config = dict(
    n_layer=8,
    experts_per_token=4,
    moe_layers=[0, 1, 2, 3, 4, 5, 6, 7],
    balance_bias=True,
    init_std_router=0.0375,
    norm_eps=1e-05,
    optimizer='adamw',
    lr=0.000304,
    beta2=0.98,
    batch_tokens=131072,
    seq_len=1024,
    train_tokens=1176000000,
)
Below are experts of layer 3 (counted from 0) of a mixture-of-experts language model. Rows are named router (the router's row for the expert), up (a neuron's input weights, with its number) and show model dimensions 384-511. Each number is 500 + 50 x the weight over its row's rms, rounded and kept within 0 to 999. Numbers have three digits each.
After each expert's rows: "comes after" lists some tokens at least twice as common just before its tokens as in all text. This comes from a sample of Wikipedia text that the model never trained on. Tokens count by the router's weight.

# expert 55
router:583551522488412511448472465506453481468545565540433455509549436573463502524536443518573461495455464512501441557540498448476503458515423426473506503545608458502458423491569566524529439486468494547478568418441498519457531492444491412467491463555570542523513484478411507495482539510546493511552439410510493545609400499445460445557565472493461398474452568552422490471446549561487474462362
up7:585463445506443493473588554567502520418472560472499487588406577549549414440554515576446440445545418499521524485517471473575502442508468516589536536533394415457575561524462419503490458537526450495489461405497516543556494514457451493581498474524549519554564549486493510502539475481578497487516508424507489417565426435522504595535448484536477448514477504549425493501436533575548432490522
up8:420504507509450534482508583419519456484573501562514545440472455578510516413431479450507558514500473493513474553513545520522517544518496491481431561574460471398450439399434427424428468471422467520450449487574439558559546436474496583545396523541459541525433521514502465541547504439555472579453460430539479484522509472572554523578466541417406549535420510485516452575526501410537533569495
up9:467549562529505542479530528545433576599467613410426552439517395525506459576565497455521503508452552457495470460539434468405519426457462551510546548457448550557558539558473511484490545491572530553520539437509484489505482478521438508427444483514450564518506496457470584433526473479376512524504494446466455429517572418530459449543477527437412533536534506441472434434438525547422498575441
up10:530557505549433522481570503421473570515491547416589527454545486516556555493531584577430452480524520429508463560540538547503469562464518466387428451525523446507603582536515498477449573454437505586530574429462488586466539551419496447538428562454479581512610492550505520463529561454515517449467554397534451420492570471477489423547528507526458509512540571417494508558456500450437528468455
up11:529557397491451461508545565490504583464529527513592494544490561577569408475499432431500516531493529482419495618415384493550551505521517499545521478459626471513506575467528553433522456474501450534485553443592522519511431429539460529424481541453444524487545590563516413460518438456472512537523535444553567512459519541536566554499536447478458504531461572483423535453489395392553499536518
comes after: " of", " to", " with", " on", " for", " from"

# expert 13
router:530418481470547498476429418465570596449435436531594534521494478487542508463496452449504464536495520590594509585431413564531507551509483563442506512517429435482503548428555505476416469570563487418422538547425511470452423511569497505442494485502451494411448526434474460507471527537427542442475435560444475433555439580486480553424531395449593485482519447438555431519541584484515569527498
up7:470601443496570472459510558440510427565436539553486477464557533426474574450545528614382487497541466418477458564515440506522497599510461388530497516533532495458458494530479505495573480548428493591521527518620365463564542589533483535555464571474490418556507587490514520502458491423552454542507519493479439459448617410461488528423464541583503555432528488506613494501458491458513452465485
up8:469495498478574524560568491478492420449484541466555445482561489516520453489565485514612513432442416561458454420485378438559566508558420553592466420442621485500467436519516516434565531575411484541472490543460395465517529537490546440559433570566495533529563535437518527555402525484393568480593561466410526496392443422459465469421466483508503453523417512462472524458506484471519521511517
up9:544462481554541448528501569418541444644426458544432528438518425520482403464541437469515495464487497491579544556478525558469520593597544499427451509518492530497558494524510587536542567542518495554458547483408497555577542466536603429470471491537494516390553489553436460426444554423547464407489517465470526513552503573529549435518552450489503564494466590632489550502609493576486558495489
up10:496486510518433587455490522527456491532413547489466558566556589487451591416591529561416492527451520458520478426450578511549475519456558449423528476439467418453460571476505528455532544478560532581480436412528621507512506506523544484381536351554550441488551476580468544542479517509547440503449509496503559462559576505484565555433592526568534556414452537381442530497482471546516478599460
up11:538463495564531497578441508476488511430520496460452501517410450540452477492404481505478507413494598581496425463485568513498553476451399507486534465466459509505555490572417469495462516459502458578475467476513498562510541561504484523564439611491447549487443498432562446510425508532374463481552548406554522593497462462490474505576453419475416465535533468506611625443563495520405459545431
comes after: " (", "(", " ", " MF", " DF", " Party"

# expert 8
router:617489449525532533528419450454531612436461531516536502428510516426500568490465557481527432470453442570485440526440542556513464478501470485449524498535452473579482501410538517449561493536439400476469531553431528539466458504518461402454571503496464483485467532510456453498504519455434486469537487471546526462411546458579505483547461450467508469442527475557538409456454514465531417547456
up0:504448444517482557461423519455458580438536475487431535454512555413442542368557527546442510493554527455494555541507486499550455525520470483455484521422550517488505471461486566448584480604480449405471411541486453562530552551601473497497499606441410537517548574516400553505512530520463526511590568562527501491461572537474511561526498436469473490507465553468526480473518513456543540570572
up1:606545458422600591484507511533549409583489535528471403501521488523485453565470617551490498551532518562619425470495540518436481479577459513538595516625452412410505584556448524445449545499433398479562526565532490586544584486545469520535416492499529358495509488537458554505583459460448515544459492510576550438465435448526511534606548517544534442425495522594506546616450500482504539505521
up2:486447472416600466483554456459528499460462514454491488487456408535501439536455504547395439510452500521492489545481522447581475504473460417521517567533456528506567563463487550507474531473519449525458471575533439485515420543466434415511483463510580463515532471486398558513450466433500567489535488513510528489460517483519509550606473473570564503497491594499586427502518581413465472558510
up3:415509511512508513438494508505484432544500398523453530466519470537427422487533564545574496442515512538516474432473519482485522538543559523561470481530487529490500463562555466449467488530483496453464453476541516496485521390578408561559567455553461514545483544458474543460493441424520492513591557537525497502467537514455552489559452442411548507438512490483473496532569526558492425554563
up4:446527484428486571450475405526464480537453551551485423577533537461569537438550514548520569508414478529473499489575546537506425434569485585476486469478437507500498586505415607490500410507482451493459599471534486591512565505536464486543507519526457460535494466467505454593484430514428404419523546514478439446524488547493528443500533442458482476611553573529452579473518539536545595503540
comes after: " |", "\n", "°", " at", "|", ")"

# expert 33
router:445502429501433517605437467575405467497554479556526574463501488517544470450573491471488454503458535399595414443503502470485528488496489462435565444402481473445457526505449491513494471420481562470497581556567537462491592572624479538534504517529472492420545485450507470495427479419540459559583452623478582547490507479560544394505519433486485562500549410518546527453441493517501543506581
up0:436497466477572534392461483537441516406502486452454567549546518464555482491425435482368536542459571431507538447603523489463535574489497495534540539490592535554537447517489511571571584528537501546438529479538539435463478540468484555501510580523461524559454615514438509533567498425449560544489456466567500457465452508447575522417585614497539524496478495538511438601537467527541446500543
up1:508473536541496568504528564570467534559556481540491530392514560470485431539566536499526493428544486455531527418498529417490427458632586518499506403558460431487495581562424457573456499444507542452533440570510515528493518568550480404542479522440519507464520570496471516431534527498502552526394534476426505506420442520541563543587413503457443537427410453488483495471443416522543399531411
up2:495532536550441457455549456582552584501500422464498506550523592575449419489456487433514496527515541414452417523546488596431467457468492433481516445485447499561557574532387520452460500499451477504495488519519460481501454514459467539517547501471447520549448501514438429443510537551581431547426496523579463562524470571480460395506479560529577518504442482476523429538445482593495534508519
up3:530510435619411528512481539505532536522573478487466582462535445483525553564555573485553486506486508513520542533570476480519455493582421548486470450535522543407467427449552558593425508531418517462436454476421463457487442515483522453505529578540528471534544491437462426447552568476501522455523505544502428487492444433514480464426493514570479430441399512571583491501547499453532398545452
up4:421609537532549518440544441441470475440475519425452546472484560562588513525550462544545538514582518544485545553471428575499476514580569437496516529522484506465455465519504511512459616468503495502500460492500473623601524527511563613504504600540494394483541538466519500506529498464541474445537520514463410534437515508541539517475561567530589498534512510461543520572490575425548541484521
comes after: " the", " of", " won", " The", "'s", "th"

# expert 20
router:586562636452555421457424519570464470507565507415519409545490462457439582466490508564579562535507501401541440550579507536527509483486545385490423429487519557503413429491492416518508532613526536549555417574480494466497488520498477445605522492488503494477451482455443512460496537459525506497507462459502539508554427536512436581472513488516495415560493537437588500502526470453493580495424
up0:479520526631522481545597499515455479513477564475564482446397628553432441477438570544515544399593523488471518495563437513471550426530478483391495453445460483505467581536406514558407621508574536451481514584567489545525545487479445500495495516406498495440579492585470584566531575497522513508400567428618449416481531447483518477488548532564626505434548409538531473403510529539517515553480
up1:477538483472449558549476482534622524484421502438608453529531576572540530468581540455446539454442442501516509608455464437462461510512514487484515405591513517524467468478420492502494479457505426427457556483466462389439394482516561574476433469523551497465606493566509485446442498484521553524560550533471404497530462519446534467483502474442436521476563434546565478579504521477550442401500
up2:589486390576495535535483500492434367602489558518508460443463487425515523437522470576448559527492455490569476441476465503498588508532484587478534454555407544514529508415504545501472454564492540569462490530539485485557522527426499387543466449529541447568437466449487424545498528525432418493553552490491400484525478423565548561591394525500606474475481474551443514503452493476474511496520
up3:540484461415502497531481481505585550538478536460475536518574444557442440438591507485528430525438457553471454504460490463460570546562453540468538366561513600552501538442401476467505495510466463469508494532442592515481475509515410508499513541484568478558524565450494422562539557478458533474438537567449372533498531462487509482505566579584492488505511538559561453583520528502524422454542
up4:537489393515487460453527481498490471448426447556521518559549446528530530488493488507542526531515469403438488548477531383458531459541552499545509508609497463411609459511535389540431469412507458524490483607563427422487551491430524460483500517482512504520513579499547391429432468540444460518477521498519507515403558420537490503531524515483580555436476623570504425499514547591489532471534
comes after: " was", " is", " were", " be", " are", " been"

# expert 46
router:521485582428444416552599523513505428413554542453502469584483544508528524459390398528544502489574555401506522586537521467466511482527551508490427530606449463477523514486494473541516538518541473605443527423415465491504504500426473475425456563571478540490452437486475568546496556485560574474552531464472459479519520414537528555448516471398590506481421499513423493517480530477572431439458
up0:508556502455488468446531585428504564526511422493478594532509460547474591445545522445503526533467532497444471455551513458435435580618516421426447432542488446421497476566562485530491504545569513511537523525498524385526560477491473519472462419516433477570544501469612431496484463452425507527405467490395470417514529500546484561545504466506431525562532560519415500467504448537546519532566
up1:565427465404476525509536635555457392522441505492543549524493482520440593571464520518416542556448468541485491543473487498490494533552499503430496398531541535542485509510572545427549486505441487474442497544535406473454559504531512443437535538383424466538458422521421606510493413593554461471513540518447554524421541544492517513511458448570552463485506404535481554523492495494537462513469
up2:574499452481487450428573509486432472510464546510517528492405497588561557534573492536421450465423531417480473542544467589548441444485567533584487503537476458538580484423511446493413569453528424542439457479544480493549410519494416481594530526478534487435453508586562538547559496490528532519552407446499505495569522494485422501531483475508472552493496524466485526424479506489476468515521
up3:555571508467518483475519480554428508468539470433481525433604546447545398474415454455477566428449393493394561565478503554521501521447484461443457549427514402525461561449536459460559570451476539517502478373513499496506543416475440509559389496424502528407519556457482475571510519520531423527434506503438604517560651484598577532431475448510523500487476554566478598525535489539482461529516
up4:536512512435431498507506496481463482579446491630522479479546447620544547515500556435488536449496477470524460478466453536513551532485542503492481568453517457414498540486467464470410446366482507547424576468487450554514499494461533544518510474501535394488554491534401554580445600566483513394476435528410418543485547406521501478520458618510445549482461502467431485518499620544432561444562
comes after: "\n", ".", ",", " that", " ===", " =="

# expert 28
router:477504490526491552589473469497565550523457438501542586479472531515496493526455485534506455474570479554599548572522568484548413560507568532460470565552497527460581538535542547413476513439447550544452485511419536563498507455514445439472500414520490605505465526556604560444584530474500544446517527514441402588471577532457532483579433517500625595463551437496442406497577416457568518593496
up0:505393515459572454490511517558508500452583543465484448515494514491589474609430454519607474521437445490612471547518478577569524443443420532519523476500551496595504466452473597497570534396513497425540561421467465610517453543513548463497444600530533548499577546446560547480543522521439595488451566605493474579474553564541572544437539440548483580546537450444514573483560446454430513515515
up1:499438517433436580439481425450471434421516485507427470580522465509504514478431446462472420435529530520481518511525549463607498516560456481468511399459535472430562470482529435482533480553532578554544480481465433593507599446469538533568482536633546501437539545489534461479472551500440533615522601426563558536574461558507486481559481435349599454540543371493474528520538498486555417454474
up2:516513538510550447587588550450563556558504461467519445499457504443451515513564470544487591566496408411425535575517530494496540564531462436533510511530599517466530501425459432505546521561513510363573530454448526540547516592527612485474458552437396482530558489475514516506473456482503444519554488487540468446470447479508498448415550637423550444509527471481517470513508608495499455421526
up3:556506443548502574559473627520521479536486512514523414443492448529539471510508485537444572568461461523509421458476494483534512571542523472481460470513533472518591544609557445581452598479520480448536402475448504553501518507438491433459558501419533529508455462461553461534530459553451545435540571468516477491558551429467467605492472485529452505487578516380427480447509539512467491507571
up4:567539519503530489532497473473467564587551435418535388392470543509456538518546468523475462435557483531500509577452520517562491542456504586568579502477528583482582468572502550498408544446489425502543591449471468494460457440433491550467422410455503521444508582438597582430445540479569544481497532459503473451485490469458438414549499488475527499451461492596389586508444497492486446478493
comes after: ",", " in", ":", " United", "N", " New"

# expert 26
router:592477531496439474525499471528510519497542525507550609427537554477466484431487426544521561481586482487441472461542471521514522401458486543519449515501457424533348519448378542437583472572558502595446529562539531537476492428521413404518509466450573534455497498552456563416494588460496541454554465427497478551568477480463495512463470506442568456637508499559509514477592507517502469499501
up0:486409488455541504535408506522533569562508461408534505423526516481475556448547454573443560552567459497524447507536537436441556530494478474584445431548457538556525460445499523525462518610524509527511475543394453491471525511577510491520470549421488516556491545525543572529566522513488519471398481463532474469462455528482592518423558440571513498570470455538400622503582475506518521453569
up1:580526574476453608574470533564447541573554376507504552580486505563568437518470539509510520553542512478498448531515524609440448510442478479506506569562504509529505582432467459522468455502520469471531484524541491577507487536482526448516555526549425484497433500481498550499416519448457467547525510456477501513478438575481604422560550545533533559526492515490465490431445521512450370363518
up2:422484606514504498449420463496517467428561576539477518388525549561498443570470454499369537464522437513497486436470509624524487489490463503484432496467499470566459459446465601457531420501495507442536472595536464444470477549452505520491566486495551456521459515493407619458483603559413475565501489489493415511406462511518445421584453474472474533434403467524458461501463514464528469453564
up3:525525519520541544524531511445473426494579435486546583409524457500502574451515469533527392544567460602579455516501499444528437484515472506468492513468484467522480471459532557547539413572458488504504508547511519422567523517507554470533547530547521423549446496383562450508524531594429458480548468507561519507481500444511462533407461430554480495447442548471480505471453439436446551416521
up4:474503530502438454564480550575441557506497573560433572486566572505564532541480482577489527531440433535444486524565580394448508443522467420425536549487507532523515510570498422501580495553562519517434564606423522474565558588497485477467394465518472497411412543430484389526617595572539409528399545499555556440462536482520577507471424386504468524543492463577454476554474510451489469478439
comes after: " and", ",", " well", " such", "),", " or"

# expert 62
router:490437415442488550451476535536430558513536516559559443549436544469511524498486487560485592535512487597578494382514459504455548537479530460523438580493620571447468522542489477416482597520470452471483582557446576518508505559503477435484599461532517524456478523503493561431447599619480522471515457501576455531436446468519489508480558429460548429470454534609538541462461525524501488463421
up0:545482577436462527492561470534523502559560510605498493538412467535484569477417533462585482521527492552512483549498576517490454491572502424462507474405457516578464525468528450607500464550427477593496522526499555495421403490520434458514536463431506528482552394537511536447523505574480464510430461628503415526531468522476466599551515539467487497479484521440453554641461512518564495468543
up1:570524469572466521527534488508506416528387509558439472523476537425469505451445458505553462491464548563574517504488487517475438532393429502512482551414553464393495541458554511458530472608484438553516521428485466437475495505492579444550459505515514538475575542563562507463485411465458567543524560526502444585584475546476512415483537515564449557489503474435531478581507432511574531492552
up2:570591480539457544528487432469580530524571558410545417445481578549553503540504528500455503637415571481435490563552605413519440483530481500564466537455518385449537592540535468508397514430498446584531439510438438534494432603500561471384488464536505537478488531521616515490433439485603494448537494600390472497555633473559526562535522431541520524543522499494549536596508503481439523587480
up3:477484434453460501553510485550558463554541518496573543529480437430529504490547489483489543497506473421497463488522423488554490563489549458502497539553563443471487524524521526422507497502548518510542608432528563524466492526443551500508468495561465469548546519562494436416536553578480397655571539428461570561492516425563420458560512619526489443428414407514438532472548520459467567527433
up4:464413488455511450448456463580568557472492392556499566432476508514444466486538542536604481472435477484485521432457491491433465470605476491602444543609538511457548543531401466474421540495556490535492510484465472470485523525437589489582496451482573519402434503445550504482485453583452464428482449520522516553486414577442520488550490567558563476521573541457438533493538475489501504615477
comes after: " |", "|", "\n", " −", " +", ";"

# expert 51
router:499545480446512607430506541603524498520487473511611459569503531498505451529595551435433470513530569474497472486428486481393541454547416551487558497432527497497452455453528563515577468506494464449603564560470409478525430535552506552472527498556533454507444559502545509469486487502600491474620515614526550464396527440518480487535582522522468537500540543505564448557429511492484529521479
up0:576417495476457526570462474528514540517512462428432501522503448444527482517499519523455460487466461461449560535529431566484504523547517454527529435396483475505532462564551577542472472518527526452446544434449520445521519581593459554481573478518538442488557555524499434547528390447478472512548477547518537434488429537463488474521622453488532503446489457577568606517452465569500568559483
up1:531451513355422590482492499410440519567516523485551561388535452565562508459488554592522501499485502597476399562436424478516468568494523493425552463527501431539497439472487604513527532562524514456455443501533456431500512456526475484455583408497566540484604443528496533440484603539585533561451536462457487533489464431498504441468444530531550475539515441558556586514473535555467494519537
up2:548630489495479585563492500563401521505499519528565509519465502504494488622554426549436579532507471502527486466582494561461472453596434438470438454470553409551445519377501431438472487595554473505474403534560531550545540484482477525496539511535473529540512476472477559585533439477441406564505489498525452499490526470492436516440584438524514467471602482510495535551465537502469452436554
up3:494509440432586533426440518475502484584418454508526472490490452530591458520526463572584526580444545500546532588489548468579442546435453503522459483435454444515573593565513467539441514512524443524512463515547516460472428505497571526404471527391524439519425529496452513386538552440513496454468474486509528476537431465477520546565546572522570581569489437465501471496535444466500518442483
up4:500477467523474488530568446496385465433560514527440482521446492522418450505597502483412570572462490497597465561486550465552516499509481578557506470458561471474435518516566450522449485524495514460566546508549556584465478452511482481448469674469492522529493536606433440469550477554537447503498525564630408505508516546526585438544539452545493464502473456513537521512521536533511433486474
comes after: " |", "|", "-", "/", " at", "–"

# expert 32
router:497496447493387443548565435488555589553476474438472474535461531516415553465558486557444456460618447490504419449439525529461543555552394443484432544543557519449469507488442480455447447419431533515442530561434451495474466564589567558510504524511445456515538580581495521545492542510521515522491454448592541547530407441512540531479568492583427521582467486463567488546518512546497539471549
up0:521487511522509582471434505563570449604428594480487549438432458489474500595527512517518534580537541514452380502483472508464444403540437506491438416588428452588484502439528508408585428564565488572480448560461543543560526541429456530483556435573479594485418545527583534511509510578542479563448478394563460575433502508521514500592530573547444516430577437511578598506448542448439550534508
up1:471530545516447473558535570615534569485455434446515497583447505502442496491438567454455571540433449504476424434550427497500424465572454476507472556578495558418422547508433586499534460531477498526456471673458417508436411493510451466450576491434499532567529561488590556501422548477468618569517429471513460473545475418524403529494403498570464515491581451524537432523455478518514513576517
up2:465586493444516484533572550606525521493502501547491472546398468500426506485493478539520502425496573475532496388536491525579444486557391541457574558486449559459506456530520485407517441481428519484533471513594524638472561540475438536538469547478548447573462549403467502596542471546543514472470626502511582546592555555462497448508536455468444562520531432560482475550462538568442488556462
up3:517484563416545481582477534482538515381611464489473448407488503479571497443451489562552450522523494475507602431429485604511506504491537493470508522466550527508548563475670540503484457496529469428497615502492471528509472531405511522503512569423533529505517567472515539523445539417515493517424502511423501419433554485477561466453527423498440420425518418608391509619510512536591462469563
up4:530528479456503462465487470466589566465472518570601561508551559521499527559426425452447458566478413585533412589493522512558577465574561480419523487532461579418468391518520453566513466516434521555510400443497423566566505445565471495519429463469462536537464526532483479550562529491410500488453571483532570563577502480420425477492454531526451535529484451498431545565458458429453431493523
comes after: " |", " $", " (", ":", " −", ";"

# expert 16
router:471596563540482381516462469454579505362452556514565543439541541467499425546556512541423479517453527442499483440506466460487522513439371485569560590520498439453507560539526424524446457585559432464508593487499497457417404556554518529548446526558414545537493546541496589406573483551578425481414508465476462469511420534559574439404436534533499500505494517547587510458559474547472452560480
up0:436510462521544541562514484519474544528429447546568415419455551466590505475468456504512504517529492464536487605519520398498575509467484466461536529457524439537438424407553428468564484450512505497523417531526515525516526553524509415482447484546429439494528471460409478519482551623459517416436522424522475563502426588552515565516478473481562541532478513499468461541510538511471446540468
up1:527453470545509555440460517603451571502520597521481555534537549486534453460498583433500538503472429518544448527443522405447547543437456434508556453521564425484524516572557465490502434475534470505521479555664534454420558448471620478483545560579416458439457470512477511458513534500511512549504455577537440534502426407424548519566480501515522422531482454631386478435395545511445428482491
up2:557561491445555485432536485419482424377506539538487558438466434430490556509503474569522544403465542481468418458505578495483555502578422432443517494502469375503522512572558480476478475480463505625584419387483529471498459526473443509457553482461482498444510453386466465461486550470505467577521532528509543533454456568531568495482567519552474494498492452523508513530459560498519450547498
up3:596549493511484498442627523463537468508564494412580412540499638517446485487527503455498495487560467482464564550475609570477459489503515521438509582532451476571586437471470465414455528471556577446444471597549501474453502524492529578564488498520538514542410589399529440527542482463487483574538451444493600427436472605515519402487497472431537480432453455503492399467516557449501449457437
up4:571456532505537491507497578584545461449558488465536490509410593580453488460582493543445481459556458514452485490410477532452507525559499483538517456465496444438483483492557550464541582456553505450492525515467443509453552396418420609468552471473408537451492500480571474432612468454492481476481525503591563515547512448448388455550498581462472510498485494492563463419587570442576495515501
comes after: ".", " =", ")", ").", "\".", ".\""

# expert 4
router:624530513531471456428532532514417472436449536424516581435591455587537483509522520480421635566503484545478465528517438576490521486509512607471387498482483569537530476527435546526577503586541451468515425470536535518541499505392543497440525505450539577519496476445468434498423531403573454469594543462460521475438417477512571483393519553575431491440428525483429523491532471408616525440561
up0:433489450444459502565553521513427576499550543531401441558458542473559416410575466562483500427491580423551453479522455515512477546561470413430528452560466486484428452511525461397497565382583444492573530539490581582481502474534538527585542482527605501529536462518546410437517432567464516525470508610554497530540582508478538462574501470421452527496555411596485551513517424515586573512430
up1:513490551430499482521492541471546413468583395574525523575467436505488489501434588484544543544563468464471476471488483484442573508431598507452456486452574506473458422426535566543510500479437466496530446448496455425455529482573582448441539547537484550487508521498476470483522488466462568489501470470632576495539493530479543565554496416568432467507579495502578433475563538509536557524476
up2:540550448497498501543497412403452507477506401449511495501581567523453473577590521439587476522528475471528513416482490527452471493433404560475432471459513498469562498530430481476481577499432416538582519469499495392553395509568590450449537482493395493423578554498455462525454432485564513502436412446487510463503421479436552511455520410491535491500540512503439451577428444587601513500464
up3:549534434549535433503515582405576512488531489587409568389437525499537461505570512550557506525556487504482527541475528486438462500511440534389558556423497515459436524493449443493422524497527451552520544500497399569500565446432471503462536520451529538600416393443516485523568497610501520437532438493543535500491479459521505552502551587549442564576503538467505497516496551559520501542505
up4:553440588500465415431412570466511510449554484531511470547546427602512519489475526433485528572519531441447496546528438528448600529547398566491420516492407470466449436479427575515449431606470441544568550476529435494475542501574464501528490528525504487427566575539513446604440421520487442453559499518585488432412435413594579487524572438490495433536384454445421567569432464452514486508476
comes after: " the", "-", " \"", " (", " of", " and"

# expert 40
router:526465472464527481464484521614518565531484505506582539496525463414514553475556484487494505511518454478524451482534500602476552480484574583451628561614452439480498525437446501529490541569436520454524415446482518538544511473557544513394517457536508449545486542455539455581451543449527446449527495470467479455532551532488482473426568504496492578553567442414494437537582467507454486538436
up0:554509481474477476497456467603562529585447392511536602417430549517491544465433479550488532456486434428525548550574530481584456622473572430449502611554572465480558407534507483524532466523528466490541521443523541519460468576497524530553449537502414509536485479413579455436416526511465514553456451428518534470493457412413463432400479447558408457513569591514511528529544547479513491570532
up1:552508483553527473472478451442524441448458468364402482502454538534480444562530532568460612427477481602559552524514590420441481456530595510509558536473542573535587437467443531518488512474474420540486436511492561502479472468516515545556382432523558434452548512398485537529517561465534506504432575490509478526581569555526482462583504477415498501538504589562518467536593568417511503529564
up2:549543582520520471571518591492513411510496426545498517516419474538533488533434432604522579552458442463487435514532504440434465508456562475428483498444452453544558467457555440470591490469567444500463527528488577544400539502476610492433495455452483529422498549580448537442571501551470474481518405522397494567552460505456478549464550488502478513449469522372438476493411406480502546566411
up3:539450513500465512496484445536523509420529541527546542574465489478536408589421559493525524564560518512519441510486437468473566435613530466403560424551510543476479530453588482396473403543593544559543366569523454546476515466473515599436496600542432509504557551533504457580564588497522544464551539534455442531514480568438494532536544564544478483458483522558516539437513530517540545521484
up4:542502580530454471537566489544426471500594585539478419454484434544512455420513447561533482517540539607506465559497496497572423503440492408533535525513583528515567437609569445571449441453513579477522465425467510429448492433399457410436430528464489556418586501477517440487457447517454546582476566428427485484464564566581563461567475560473509436537552550519474446512431418477507498479429
comes after: "\n", " 0", " 1", " 2", " 3", "\n "

# expert 1
router:534468446490491423418497491470407394541468512579510546580590494486555491575508424456437547502437569500473465435485497397518492518499501456526582393498500437559548495501519578485537485442379463473543397428479453520580512507433543449521578447633470486594415564537434478665434460433451510519522561435427536549446534497449512594452516463538469582480494506535480474512560522501531567514617
up0:516442615489531525528435561546588550454414438477472522469520458516600584419439439468532497561515519581461419468572491487476496470477576538462601526548499545439513449482503540479609574532446564486521520586502463445435521524515494473553454555383473491531452355533454505505530505501512555441516486514398519403448515504478502478558447483428575579504502542592485522567459513504532494415434
up1:470494520446497448558420518513466352378534468521516487595506391487472482443446563455470502478434541528543550473435473509464480546583413514494528501483436542537402476541431461503502502558430478510438505511495521488558480360512517574472508472504418591573518503497498512521425456508550527516446453436494506479451506570567506549438506518621485497383537413522491568512427486593535591431489
up2:422599484419485496468555502500436548537458517501436548430474586441460592443487412511506526571477483454469438540438435477515461540531534499572446537438466535482450474433559438404496489446592451475485452491542481513476409457420554438439600559471429550399450467545483501544437554443436547454450495532440497429513508548538437593538525447600537450473618473531460504589489523432498537595452
up3:520553535525517522539543494511456431535564539534387544524454438421407461545476449516476488532527437463521499592491528451441563454465516530608553514504526468500470513513513488475481588510534559435474437513605540456475498498498524532642582526521437470497469542534435555537438535471556518523543558462475444575573505535544536459446503576399442561421616391564474561499465560570532442514527
up4:534572522621350440466558460409535516496583509525458506541428533408528575548542525499512495490496534542543558539560525440443510530544495486482528446461540534507557488413573505430527431436537618470547445560573468477472503507452400396541553551531468509379469460481564507464413456578522564587382522533415535465521566520512549543559498505478532512509438570457483450504470441572420582533509
comes after: " \"", "-", ":", "|", " by", " The"

# expert 42
router:457490451458566457471546535488437543467513462524518446508458558437376486478551560531483445473583615565520503523567497464532528579546605559529426544575469447468455457603384448424391555541596492523539557565529491463417498541589557460483457512467434463464442551545555479487557570430479478539399521495529542523438419449505503505541535561477488442500436533471484409567511456481430489446524
up0:517465416482558439495408494553451491544409467445434535546464555421531581461546529504427540556497425563476411523436487537517407535462460534503451516426454527526603523526544476421494547496451563530429511509559527579481469481427487410462490432511547518441519616525494587503504507405555551459493534429418505567454494456450522582455572452549555489539492535460526453468462418459600413587428
up1:575486527526539421567383472523482434439504581456536589504497543457475547449527463564532466423520580524544530540476550597456478427406456516466592529429571439546541420465548451463496586486423550536467538429440575422436463546516482512444471450519431470469514480455460571525595468519476521416544472442562449519423475451526497469536478575446457501467448472512556491517438566534521511445525
up2:503449448473542495533529561458538482522514517532380558549480431536465516600542535548495493451492504469497479450507482487422507422510472442479417527512473416514497499436410508519507507557525516482552513516528445511405412570476435549483547570497556504508507546479404534475486510444552532469477444554451478486457485474470522425484511470574537526413498563474586471492498468560459482484463
up3:513427542469502404554558460467486573471527501552543459521494459488458531478467488506421524507405517553572494425529485427498507602499421562520434530430511451484584555511499409477462445419436518458470489464490476553489446462518514463541460567504476450514579513463570521416438556538517513452615504588454490533393553467462404480521508546552496505450409539499459466475560554515560520476456
up4:466571454448502545459433448569440413480519485513463534509505487502574466503481541449460578413533441514451512497480486580409432497564419536541545529490426517510476483514493521519558532486566491552568436444609607433446511483559432515574416550478491554457548528551514543477526420545559551499450530568412471498503467488395474555477633526490500564435564485573464470533514425452493565488498
comes after: " ", " |", " 0", ";", " —", " —;"

# expert 56
router:616436472528533559509480473573458454601470509508595543543502527471423507481493396418507517560501509553463421507508478593491581516451559533553488502559468417494489481467451477481455553466517464464471430515425544401572465455431456496462590509617532539514445569508465444581467460493465470548550475505508485480401426503412476475585590450553464512472471557454435470456449471588465450404425
up0:588520578473448518559418442529459518478422495471577512543564530420541561451548551449507421476425492470454601464521474441475488498563495527409503552439461549450419479439544556498446531588532541458435513512449470495539567398538490542478398542448539545560498403520576562464474476528485538514442520543498505546475487457486540485586508504473483549582553482561580491497604506487539534511470
up1:404606545511440540523522477487563501580505536460467551481605574456559536493515430491542433449461556481505487549460518546497501590365506569541536539467517526519530556534531568482464479478411487507446418408516509450418541437441532447586466523534498426577417466554497459467441497478503492458479507455538430486529433519460468512533576471418489476529568588590584490513520555463512497455466
up2:588579429594458473581496456524468479563490437496560584418445532522569540464469527471456499501531490526493538453541379368484498458503501427485510538526474495561545438473601531482436551517498436460532507525482515520523533576509541412582444423479514496462415456486474497477507555559528498419480530561591528483505491582560471502503469514559457432416540488500436542382387519476581464407524
up3:542417595499572550602547561539573540417429480459469520536518491525439562461518587555521450574563442460423419561517423563495508526442416475488474504503558513482522526370435533433519554484498519489486536492485513535514496523461595461471426472478535545472532492518523545488505469463430531465487452521507552494542489524581514462479565508419583466498556492573524658511555464557589575541463
up4:514506405499379470546578574513566554418498588522530468472558549554509499458483535553460506500537507421543537522505521582516476546453391515442484557381557492457475549561507567529463548489484550469526475420542586544461496487567527477472614612536473584437598572525608445431556443461498529502499553547482559591440479534570510500482456472585474548560502513515503520584461500601550512486535
comes after: "-", "\n", ":", " of", " in", "="